Below are experts of layer 3 (counted from 0) of a mixture-of-experts language model. Rows are named router (the router's row for the expert) and show model dimensions 112-167. Each number is 128 + 24 x the weight over its row's rms, rounded and kept within 0 to 255. Numbers have three digits each.
Before each expert's rows: "mostly gets" lists some tokens that are sent to it at least half of the time. This comes from a sample of Wikipedia text that the model never trained on.

# expert 106
mostly gets: ").", "\".", "es.", "er.", "s.", "ing."
router:116097152158127135149112153114096143112136086103100118107140102123084150136122137154120143153183103080120106125133142136093161160134141176115115126141122065161137157138

# expert 117
mostly gets: " General", " army", " Army", " military", " president", " chief"
router:142110141104138129143165143080135173115158127118166152165163106078119124076146133134111084108130100119118127158150153114156103155091156127085109114123102142136150103149

# expert 14
mostly gets: " port", " Ed", " a b", " aud", " Mil", " with her"
router:130110106123148135106104169125078117141151132130058121154121083105128117146116124129094140131133109111121140094147139120139079109146099134124139109172107134139107197108

# expert 21
mostly gets: " % | ±% |", " northern", "|---|---|---|---", " kn", "ithuan", " eastern"
router:124101101121155138107099172132085119141149130130062124152119080105127111147118122144098130128136114114120141101150140115139082113143116138128139110172115134141103199114

# expert 95
mostly gets: " Del", " Congress", " Florida", " Fort", " India", " Some"
router:129100108120159133102092178126078117135146129135063120155120089103135114141120127137094132125137112116118134095147136112132081110147104136130139108170113135130106204113

# expert 60
mostly gets: " images", " here", " Man", " Ohio", " People", " Wolf"
router:130103100127153137112093172123079121138152133134060123155120077110136120148116130125101137129132112113115135103141141116140080110153105136128130114172115136141105204107

# expert 107
mostly gets: " age of ", " Alb", " Lo", " Phil", " than", " Ger"
router:129103103124146133105103174129082116136149137131061122156113084105126119142122128133092138130139117109121131100149136121139078109144105140133139104174114136135105202112

# expert 83
mostly gets: " Os", " Gil", " Kat", " Ger", " Nik", "ichol"
router:134122145163151086158137150118155124104098102164176099128115096112116122153109120145116070108110136110125125177090138129151171139112112179089132125109141087140108132134

# expert 122
mostly gets: ", M", ", S", ", B", ", N", ", L", ", H"
router:154110138132140101143159103121114185119121103148161106157124130141059124096115147106142119133161173154158127151110102147136156163114125108122162111156150134115141118146

# expert 26
mostly gets: "0", "1", "2", " Lim", " div", "101"
router:159111112155155111140110120142131128149133160147140087154128104161139115146110155112107122095191122080140133085135159168137179119143174108129143140120099123104095118122

# expert 116
mostly gets: "ongol", "pent", "rahim", "reb", "ñ", "met"
router:140116126141139121100127118167098121134125120116153148085133108170128152071134152157076112143142121062126128166119151175084100159110106173131139122152143120124130154168

# expert 43
mostly gets: " \"", "a (", "\" (", " (S", " '", " (P"
router:128106143129123142109148125142102142067138083157119101134117116169130132141111139128136121150130181129170142088146164112074129125152175143111149122152143149126136087124

# expert 80
mostly gets: " | ENG", "°", "| October ", " | DF", " -", " Released: "
router:128101102123156130110096169125078118134149133136058121147116082106137117139119129145093137128138110111117136102140132111143084112154104134130138101181110131142105201115

# expert 101
mostly gets: " t", " tr", " continu", " result", " No", " different"
router:123105105124156138106099177123083117140153132129059129152119089106131114144118123134090137133135114110115137097144137117139085109147105138129138113165118136137103201109

# expert 62
mostly gets: " he", " that", ", he", " who", ", which", " which"
router:110103089161126127128117147119120155097102104162153127157137100112096115115147160119146133087170111111126086138112126115122134101086135190115126131139140088134102114131

# expert 108
mostly gets: " was", " is", " as", " were", " are", " is a"
router:144105136134119145151138135122118119113147147148128139105140164170088118139141106128130126125183155091160135130114136136142115108131150138143097129111143097164174115142

# expert 109
mostly gets: " Clay", " By", " ed", " Brown", "| US", " Rod"
router:130105104125158138108096175125084122131150137126062128149120087102132109146117125134093136127139116110113136096136139120149088110147109132135140100177111130138101197122

# expert 33
mostly gets: "EC", "SR", "FA", " Jean", " cour", " Arab"
router:124098109128154126104101176126077124138156132136054125154116089096138117147120127134096129130138110117122141100150134115140088108147111131125136108176112135136107203109

# expert 54
mostly gets: " Mat", " \\", " | Best", " advis", " Garc", " Econom"
router:133099101122154136100093174123081118148151137134053122157124085104131115142114122135090129136131116113114137095150132118142081113144108136131137110166115137139108200105

# expert 119
mostly gets: " William", " inform", " whether", " Comb", " emb", " reason"
router:129101106122153137111099177128080118139149131132049132156116085100131119139119127138097130133136109112117139096144141115141082108148112136126146106173113134136103195114

# expert 71
mostly gets: " For", " Br", " At", " Dr", " Be", " it is"
router:128107100122150133112098177126078121135149134133057133158116082104135124142120127146097132126136114113118128106148136122135081108155107129134143109176114132135103205115

# expert 59
mostly gets: "ova", "ito", "ová", "vo", "o", "ș"
router:129121096117113094163143113146109122110118131123115135106122104106109128135125145144110132103132145055110112160110101185115091172080109138131110154157134116102139155143

# expert 40
mostly gets: " w", " rear", "ar", "ary", "itive", " wing"
router:159107108131094090133088105132114128125136107143101095102112143126113082121163166148149137099149131137116104103120090141082084120107117134105128120116135129122163136129

# expert 127
mostly gets: " cont", " compl", " pat", "% | ", " tennis", "- M"
router:130106108126150135104102176127085119137149129130059131149111089106133115143110129134096134128139104103123134099141136114141086110145104136128141109171110134138102191120

# expert 2
mostly gets: " Dr.", " dead", "While", " killed", " born", " Dead"
router:120101099128159135108101175126083114136154132139060122153120084101126113146112124131094134128136117112118135095144140112142083107144108144137136115177115130136103197125

# expert 79
mostly gets: ":", "\".", "er.", "ing.", "es.", "ia."
router:130101127163130140149136167115101122128123092107090087108122130128089143128121149146104134146204105080138123109090136137077157176124170147134131123161126108166113143136

# expert 49
mostly gets: "He", " He also", "' (pen.", "New", " your", " Thai"
router:125103102132153127106101175125084117132152126146056120150115086107133119143123127137097133138133112114119135106144142116144073115153097140133128112173112126135103205123

# expert 88
mostly gets: " Pr", " z", " Ph", " Z", " pr", " Del"
router:128105101126159138107096170129078118138150138136053132146113093105137110150116122133094136132131111113115140097149141121138081113149103139126143112166114137139107193110

# expert 11
mostly gets: " cost", "otton", "- State", "ustom", "areer", "inema"
router:112169147113147111106106175076124145089089135155145184118119134128127127130122142098080072090131123095137138128134195150159141159109115139069104153111163135125119139116

# expert 103
mostly gets: " U.", "| US", " Mac", " add", " on October ", ", U."
router:122104107121155135096101172123077118131150135128057125151113081105129111148116121135097133131134112125121136105151136119142078110147113136135137111176112128138107200109

# expert 123
mostly gets: " f", " Whit", " travel", " security", " Franklin", " stated"
router:131103106127154135108091171126081117137147131135059129152114089105131113147120124138103134128134110107114132101146142117139082112149105138134137108166110133138100197118

# expert 76
mostly gets: " of", " of B", " of S", "ation of", " of P", " at"
router:184109116140108125161163102145143162128147085126152121099142144121087171110153114123167115083145115134161139163102149179123150200098135112121126119174166144122129100132

# expert 53
mostly gets: " tells", " goes", " avoid", " bring", " get", " conclud"
router:104145103107152096113116094102128147134071135144106132172139123128128151099120158162182138108150121084141117122137086126118129139077126164135127144145141098115098159139

# expert 22
mostly gets: "on", " Mon", "in", " Don", "mon", " Min"
router:121104068160117107118126125166115127138129134101148131074171089140109121139146134147093142122131123070158128190118106155131081160142115164133105129130143095115139148128

# expert 72
mostly gets: " May", " L", " Lind", " Cop", " Pol", " Sand"
router:135105104126155135103096174127080115137154131132055130155119085109124114152115126133095132131136113113119137097144137122138079110143110139127132109181112132139104201114

# expert 74
mostly gets: "aining", " face", "ests", "ances", "ishes", "ences"
router:129116108129147103125101116111131146126132125085095112172194124144117098134183153120126129068175112113123114130139086143085099122096124134091141131134166092143140163139

# expert 69
mostly gets: "==See also==", "==History==", "- Born:", " was born", "- Born: ", " career=="
router:146115111146151112171139159113160125119138148155097156162111135166106158086151111126153064122170123085140134118127115134137105161077201151118105167137157135139161136131

# expert 27
mostly gets: " small", " different", " large", " original", " popular", " special"
router:215097152106127131155095105093100143109115120144123134101138131188108078071152099098120133101185133125111134128126142148095116102141131160147126129117137100142159112159

# expert 126
mostly gets: " decor", " mount", " Mike", " rot", " Josh", "- Binomial name"
router:129105100126151138103094175126080118137149130134056129152116081104133115144121123135102133132132113107123133099150139119139079105149104136127135105170111142138106205111

# expert 6
mostly gets: "1", " (age ", "2", " early ", " in the late "
router:190083099153127069167112103120101126142159137077126095160151114147120140117116157117106135133153149076102134102126148099154147118143186142123097152144104116141109094115

# expert 42
mostly gets: " ", " on ", "- ", " the ", ") ", " U."
router:199159096130130105140135161104096120140113086144095093169115148145136141115116171154110149158126107108190099135144133153120170110095124165162130114164111100117097120138

# expert 34
mostly gets: " made", " released", " played", " used", " held", " began"
router:152079145117161126152143159128137160113127154101115147144167123123109155112134115122124104137165127108123139121135106141111094138071123106141161131117190116132150122149

# expert 115
mostly gets: " when", ", so", "| Total", " Philippines", ", then", " US"
router:125106098126149132104095166128085122137149130133055126155122086108132113143124122135091131128132107115122142097146137111137080102143109142129135108183118132139106197121

# expert 32
mostly gets: " coach", " championship", " season", " win", " Championship", " scored"
router:155150086120122132125134158108178124128069129130114127167139131137086111135134145139154081094162150162138122152131082142125104161072166129167116159113200141116139154135

# expert 65
mostly gets: "s,", "),", ", a", "er,", "a,", "\","
router:122115126155127116153143136114092154109122083114142152127115099167091143106124136110120109098188167098193111128115133156105095109091167131102107130141169076161143149151

# expert 66
mostly gets: " California", " el", " n", " e", " g", " him"
router:125103104126153134105099173129084115139148134133062130153115084109127111145123123133095135131135113114121130099141139117140082106150115140133137108174117136136103202114

# expert 4
mostly gets: "-ch", "-c", " tw", " sw", " McG", "-g"
router:104122092086116079136111110074100121161082104140097108152126158168112081138119151120170153103118146139147093098150115128121152122143126149086160138116146088125110099120

# expert 28
mostly gets: "Scientific classification", "Personal information", " life.", " chronology", " history.", " others."
router:152122123110109127168119136182088189125126117117115124111122094136105162130116180142149126132149142115116131146133087096140111094143104126086103119121112138128123127120

# expert 64
mostly gets: " | ", "; ", " |  | ", ") | ", ": ", "% | "
router:174128151110110122102138162137143128128095138117149130177115137104130106128149148101137083140148151144180082147145139140137122115118132089132091122141126141193109092136

# expert 104
mostly gets: "\",", " C", " in which", " begins", " Fort", " does not"
router:130105102132153134109097173129081121140153132127061126153116081105140116148119124136093140125134113117113140094142135119137085112144104133129137110167116131135103206108

# expert 94
mostly gets: " team", " League", " club", " group", " program", " band"
router:140100113164120113183099109137162129091141106100130120145131161152110131131151136098098105089151115141145128170142105136133165117100129107155127125161158123174160142146

# expert 89
mostly gets: " |", " |  |", ") |", " |  |  |", "|  |", "\" |"
router:123125145125131115094103154120109132133131146106126126085122110150122143102113120121146123141216147141145142151132116147105096150130173115116142166139118100165112137156

# expert 50
mostly gets: " =", " al", " Mal", ") =", " Ul", " Inter"
router:152127136159120090164188142115095087133107152126118115153172101165122074139145105159131145149125103093130116165102130132063142142100147142131114129093146099127107134156

# expert 82
mostly gets: " un", " re", " Re", " pre", " dis", " pro"
router:127129117116160122135098180120088129120148113146044103130153063097141096138121119122096141147124125098106134081152093113139114117142114135119164109140123135128114195115

# expert 113
mostly gets: " two", " many", " four", " several", " three", " million"
router:145116133096097123171120117121107145106141123104084129105148146135103113104153125113120149105127095144122136130113106153130113113112139153116185117123141086165132117135

# expert 75
mostly gets: " smaller", " great", "ungary", " increased", " jazz", " student"
router:126104105122153128111099169126077118136147136136061122156120079111135113143118124139091137133143105110116131097143143113142079105148111138128139110181112134143104199122

# expert 112
mostly gets: " Bu", " ft", " mm", " fac", " November", " super"
router:133096106122147134103095177129084116140144132134056133157119086103138110142122124135090135128143120112119140098142138119141078109144112134129139109171109131138107208113

# expert 78
mostly gets: "°N ", " where", ", where", " Cl", " % | ±% |", " sol"
router:129101107128155135106099176129083117132145126130057129155118082104134117137116132134095134125136115100122139100145142118138082111147110139134138108170116139135107205112

# expert 90
mostly gets: " det", " Science", " expl", " Columbia", " pr", " prov"
router:125105104121153132109098175127082120145148138131052131154113084102132114137117128136091132130134113113120132099146137114136082108152116132128136105171113134134100196120

# expert 9
mostly gets: " gu", " crit", " fin", " Queensland", " wat", "an |"
router:128105100122159135107094165126084114137151132128059122155119082105133118139122125129091137134136110110125141102152136119137075110153107138130140106172111133137102203118

# expert 52
mostly gets: "eattle", "askat", " Saint", "leep", " St.", " Som"
router:129145107105110070109137140078152146092110080140156147176109145185143148140158102131177131121119124145149085107073088132132134149110106108083118160125110094139126146133

# expert 99
mostly gets: "- K", " k", " of K", "| K", " Ang", " Mag"
router:157116148130110131131143156086137122108170102078148088148138144132105079113154127118117120105112120135113120156155143109115115149119123126088101112123087111120112130125

# expert 5
mostly gets: " local", " what", " prison", " dev", " nearby", " det"
router:130099103123153131108095171125083123136154127128059131154115082105139114148127130136100135130135110121113137100142143110143083101145102136130140110171112134135107200115

# expert 38
mostly gets: " real", " inst", " Chevrolet", " Ford", " fil", "town"
router:128101098125149133109097172126083118141148129131056127155124090111147114145116125134106134125139117112111142093143142120140086103139112138130135100175109131133102197112

# expert 16
mostly gets: " Bel", " Ber", "  -", "    ", " Ow", " Sl"
router:122102112124150131109098180125082115136149139133061124156117084110136114144119123138098133129137116113116138100142137115138086117142102134128140106173109129140101200117

# expert 98
mostly gets: "ick", "ack", "odd", "iff", "evin", "uart"
router:114143124107101096112089163128130133126083128098134116132139119149126120129148183165161119129117139095122107133080110135094152141092107116138150140119172087133084144134

# expert 57
mostly gets: " to", " into", " with", " by the", " to a", " by"
router:173093151161137128144122148122172130130131113119156114087147167147094118086169123107173111088191142117153108124126141165092156119095130131116163123162148115146104151127

# expert 120
mostly gets: " Rom", "erm", " Tom", "om", "ierre", "omm"
router:139127110128128112137139128119142159111102126134181097133146135127128132141165148148172091082101173133102127102112150117176149157153118130118124159103131105174119127128

# expert 45
mostly gets: "alleng", "uart", "amber", "iffer", " Les", "ér"
router:115166144121125079131072105076111161124105103095104112180128131160137103172164125134173106094108123155137022123101092137149148127152105102124135192117140122139130158134

# expert 84
mostly gets: " W.", " William", "014", " under", ", United States", " T."
router:129101102126153130112104177125079119135151129132060133148122085104129113141117131138092135132135112109116134097141137116136079107153106135126137110174112130135102203116

# expert 110
mostly gets: " res", " who", " Char", " pres", " Prov", " Barn"
router:120106108126156127105106174128080116134153129133064129149119082105130114143119131132096142130133106113116130102142140119137081110152109142136131106170113131135104195109

# expert 100
mostly gets: " |", " |  |", ";", "|", ") |", " |  |  |"
router:108140107105125108115124157103130128126137134088106125082119117145123123134108111165121154126210120100158143128132135130108082127126132145123164160141119122133112180151

# expert 19
mostly gets: ", the", " of the", " in the", " to the", "The", " the"
router:185129106142151138142166145107133142106127104142138143103142129109101122122125169106160124109187129110150113141117151144133102110086156144112128115138169120171140151139

# expert 12
mostly gets: "ski", "stad", "ń", "ová", "mann", "bach"
router:132124156166128118118141143132112131104135131067105127153138096151117131132127155142139111121124120096096107128141089119116108203147115148147079142160134116117162125179

# expert 68
mostly gets: "- •", "- Coordinates: ", "| Party", "- Country:", "|---|---|---|", "|---|---|---|---|---|---|"
router:182158130126159138127185138084182112127111143133103141151145145135107134127226115133152081102147115155151128136142151108139139161080161134122084129117166154132147149139

# expert 39
mostly gets: " north", " Mad", " too", " Beng", " along the", "- Y"
router:127105098120147135112099168121077116134145128131052129154112087110133119141116124130099138135143107110117140095154138120145082113146112140132145112176111130136104199117

# expert 23
mostly gets: " inc", " A.", " G.", "entucky", " Wat", " C."
router:128103101127151131106099172124081120145152128129056130153117076105137115146117130138094134130129119112119136102147140119132078112146111138130136107172113132133103199117

# expert 48
mostly gets: " until ", " th", " Rock", " on January ", " Academy of", "anghai"
router:133102107122150136101094176126082117133150123129059128153117091106133119144120126132093134128136117111116129094139136111141084112151114129132135110174114132130106198118

# expert 105
mostly gets: " expl", " President", " pres", " Elizabeth", " Barcelona", " ESP"
router:126107099124151129114100171130078121135146134136061129153115091102143118146119125137094134124136111113119139098141145115141072101142106146131138107168112131140105200112

# expert 18
mostly gets: " first", " second", " third", " final", " last", " Best"
router:131133074116140097171105148100114125120103119139147114099105153136114099108107121132077060098140155129087102162125087156147096132130137160142117146095198130108120118139

# expert 73
mostly gets: " (", " \"", "(", "a (", "\" (", " (S"
router:105137130183139097148083126120133152126130091160126113133144085146128103120129125182102151157139165151111131082140116123094138161118126105126156120138124169145136086118

# expert 31
mostly gets: "ary School", " According to", " never", " Station", " Fund", "-TV"
router:129103105130154128114093177125077124136149131132063127156115085106145128143117126141091134133137114116118136099149146110138079112147111131132132110177110131137104201108

# expert 67
mostly gets: " M", "M", "m", " m", ", M", "- M"
router:125114114183143096143119138129081123150127081144156148170141131152122113138115174095144112124111142136094119097127137114129125159084131117139153112121131082106130113134

# expert 44
mostly gets: " can", " tri", " Philadelphia", " Marine", " Hard", " Medical"
router:123098099127154132105092176128087121137154136133055128158118088101130116148115120133097137131131111118124138102151135117139082111146112134124136110172119136139106197113

# expert 25
mostly gets: " O", " o", " Che", ", O", " | O", "- O"
router:169159130118172092136102097143094178134135107082121081123118118147129123129171126094129141081133128098136104124142131126107132168139080114093139109134115095119080157117

# expert 56
mostly gets: " India", " Bh", "akistan", " Singh", " Khan", " Mah"
router:117032138132145144118115116155112125126128156178109161144138123164118159135119136140118132116121119093105112091127157135110130156106114170135158137133115140122154108189

# expert 0
mostly gets: "i's", " aim", " Sam", " Mann", "i ", " announc"
router:130104108125150134107099171129082120139153129125051121156121088108127122144119129136094130138136113105118137100152140115139075107147110136129142107175111133142103195116

# expert 47
mostly gets: " se", " how", " Le", " Maria", " tele", " Tele"
router:123103097121154134108099171127083120136147127126059127156117089106135116145122134130096138133133107112119136093152139118136081108146110137128142104173113133142099198124

# expert 58
mostly gets: " music", " w", " After the", " Czech", " architect", "- W"
router:132107106120151133104103170126081119136151130127061126151115078102130115147117126139088138136140110113122134097149138116140085108151110136130135114174116136133099198104

# expert 125
mostly gets: "iguel", "ongol", "ichel", " mult", "ienn", " Mir"
router:154132131163157117113154117140160159128129126111134124092116124122118168096165130132055111075138125107143120149155116146136094151157104179099128107122134108132104137112

# expert 41
mostly gets: " Ne", " Good", " Among", " Mad", " girl", " Ev"
router:124103104125149134109099176124088120136149128135061127156117086103138119140117125143091137131135114110117141100154138118138083115148107135129140108171113130128100200108

# expert 37
mostly gets: "wood", "inian", "uart", "worth", "illa", "ville"
router:113145122126120101154129179088142149093130089084154161123148101176122125127140204115129109127106141132124108150106138127081101156096111131141134169123122133103134159155

# expert 102
mostly gets: " Russian", "944", "- Interactive map", " Ukraine", "°W", " heavily"
router:133102097119148127105099172126081118138146123131062129157121073101137124145116124128094127125136115108115130096151147125146075117143109140135134110173109138137104199114

# expert 61
mostly gets: " ent", " Argentina", " Prim", " Poland", " content", " Slovak"
router:127105096128152134101099181133082119133148127130062120154121089107133113144120126134091136128133120109123138099146134122138078108151103138127136117173115136140103199115

# expert 70
mostly gets: " for", " with", " between", " after", " during", " against"
router:192096117130110142151137108139163143125128088113129074089176161150084150084179115127157133106207120117181103119129119179097130139087158134111152116159164103147112146133

# expert 121
mostly gets: " Chicago", " except", "entucky", " Warren", " crit", " Michigan"
router:127107101126150133114094171126081118143151130132058120158117084106141119140120127134091136134134113108116137097140141119139082109150110140131139110172114143136100196114

# expert 96
mostly gets: "\n", "\n\n", "| "
router:138124114118131135160151145126136163101090101104105094150120120123067149122145109151162134136180158126184112131137133142122106165138135130132097126136178117149130144155

# expert 10
mostly gets: " =", " or", "=", " ==", "====", " ==="
router:186153166152162130122162101117120100132104151145147146143117105154120088125175093170104129123157115093133090148114144161095135143117188099095123108141136122164147124127

# expert 87
mostly gets: " cent", " var", " along", " between ", "°", " in)"
router:129110102124161141108095174130077121139150128133053132154121091109137117143118121131089135133133111114118130095144140120137081106150111139128131105169115133141109197114

# expert 124
mostly gets: " exp", " ag", " caus", " ev", " prot", " sp"
router:182089135113094112098101147106109124131134130139149135150150141168118088064146181117144156148144131138144136109139059130118128133133107155115114161127135144154143112156

# expert 36
mostly gets: " Bro", " bank", " railroad", " val", " Merc", " Agric"
router:121104101119153136112099178124075123141153130132052127155119079107140116143115126135096139136139115108120135103144135115141084113149112138126139106172114133138103200115

# expert 7
mostly gets: " per", " Hall", " in)", "- Website:", " full", "| Total votes"
router:131107104131153133111097173126081120142145130132055131146116086105137112145118121134090132129138118116116137098140140115137077115144111138129132108175108129134105206116

# expert 86
mostly gets: " Frank", " Charl", " comm", " JP", " Mount", " Ke"
router:127095101121157144103094175126083125133150137139059128156120085110139115146117121137097137134127110114115132098150142118132073108146107145129138109170111134137111201115

# expert 97
mostly gets: " ar", "- Al", " inter", "Or", " Ar", "Ar"
router:156126114136137131183177115121143124128110144148125078139159137122111091084128099076085121095141132145140113151126140129096151118091151137108076111077141130165093185118

# expert 114
mostly gets: "°N ", " m", "′", " km", " kg", " ft"
router:121150100121157149130214164143135122106117075147163139114154126117112126138133190087129131131119154128121134119112116113137131114114122120116130136125148175106131128124

# expert 55
mostly gets: " film", " song", " book", " music", " album", " band"
router:128130067095113130146123093131115118115092120153100148127129139185118113079100137118115127105162152140152092127137081164117107127100151130143142167158216128151121131130

# expert 93
mostly gets: "4", "5", "6", "0", "3", "7"
router:111138125121121096148088122142122138112098146179125086151193154126136091170138161155130110135157179130111118136145122211143161115142135104156156164116126121099126094139

# expert 85
mostly gets: " schol", "i's", "incinn", " Brazilian", " lab", " COVID-"
router:129105103126156135109098171124079116127147123134057127155118088107124117146119122134087139127144115120121142092145131115137085116149115140132138107178117128134101200119

# expert 63
mostly gets: " | T", " | H", "- S", "- M", "- D", "- C"
router:162116150097144137113180121126170140117090120162147126155150155090084157163128136133134107146197123168165132150132106119128162132122185113159170142104149145120124094139

# expert 118
mostly gets: "Scientific classification", "Personal information", "Personal details", "- Kingdom: Animalia", " since ", " chronology"
router:166115139119103128168118149173091185126126120112117115116125085139117158140117172135148135139155138120106129156140095096143092099148099143101095124122110136122111140115

# expert 29
mostly gets: " west", ", there", " a few", " Italy", "===S", "==S"
router:124105101128157138109100167124084121136152132134058131149120083108130116147121125134092134129135112112118139094147140120136087106148110140130139111173118133137106205118

# expert 30
mostly gets: " except", " Sur", " Ser", " Additionally", " ser", " hel"
router:131108106124154132107098174128080120139153136133049132151114086100126121145118128133098132131138113112118139096151140113141082106149113136128144105171115136139099201107

# expert 35
mostly gets: "009", "019", "013", "014", "018", "021"
router:134076113147122148121134143150148128098127090152101140118148078120127134127119110127115147150124135146110135113103113104121080120149125109105105132152159104183089155137

# expert 8
mostly gets: " ref", " inv", " Def", " respect", " instead", " Among"
router:130104100129152136113095177132082116141143123131058120158117088103131119142113129132087131131134118110120137102143140117142075112145112141136135109175114132137105201113

# expert 77
mostly gets: " doctor", " Robin", "%)", " in)", " These", " element"
router:125107101124156136106099177121084114133148129125059127150119087108136115141121129139088133133130114110125141100146140119137079108146109136127135108174110131144105199111

# expert 51
mostly gets: " a", ", a", " A", "A", " is a", " as a"
router:181130139113139131121140136140136152127100084112103112137118089106129102078124156073145095120168183143119126105119107129092159100122162133104152125119108093185136134129

# expert 3
mostly gets: " drum", "% were", " athlet", " them", " people", "== P"
router:128103106127154133110099170126077116142148133133057135156118087103133117140115127132090135131138111117116134096142133115137083113145111139130139106173111136134105198127

# expert 24
mostly gets: " land", " power", " development", " army", " construction", " population"
router:136127165110114113129158131090134142122119117078110143178158136094105143122177172120137108090194113147173125149131143129156108131090162105107116141119155118131175122139

# expert 111
mostly gets: "ary School", " girl", " gave", " School of", " ISBN ", " does"
router:128106100125157127115100174129081119137151132133062130153118086103130114146116125127099137132138107113116142096146133122139090110145105136128134108166118132136104204112

# expert 13
mostly gets: " And", " ", " women", "; Ret; ", " | —", " MP"
router:128103103139147143114098167126079119138151133126061128149118097104139114145122125127097136122136114116116133091142144121153084109152110145132140104171114137127106196110

# expert 91
mostly gets: " Canadian", " Roman", " collect", "|  | Democratic", " Scottish", "|  | Conservative"
router:132105098124156128106099186122083114135146130131055130153118080105139113145125130138099139134131108110117136101144145118142080115144111130127139108176107132139106204125

# expert 20
mostly gets: " contribut", " pract", " Central", "', ", " News", " St."
router:126100101121155137110099174128083120138151128130059128157118086098137116143115125135097137133134111112118136102150141113136085111147115139132131112173111131136099198116

# expert 15
mostly gets: " species", "idae", "Scientific classification", "ensis", " disease", "Species of"
router:141136119147079139105162173133126118139144150125115150143185109185128146096127109133111161139158143128134140092127075173162098140149122141130097161105132139135148122159

# expert 46
mostly gets: "hib", "En", "commun", " enh", "pro", "mathb"
router:132094140130091104152110121069133100139126166060133109120160143147104094126148133093139147095132139114110129086149141126130148133084132153070107111089139092100151110134

# expert 17
mostly gets: " New York", " consist", " Stud", " Beij", " Acc", " Ins"
router:126105106119157135111093174127078120143152140132054128152115084105137117140115131135099131134136113110111138102149146118140077110149112137126143110170112137138109203107

# expert 81
mostly gets: "ceed", "hib", "cept", "medi", "clud", "commun"
router:143109114134123134162115137087136114137132142113124115156200143116100084122140170094127112081143146130117141139141134120113138152068115169064103120101183116116150128134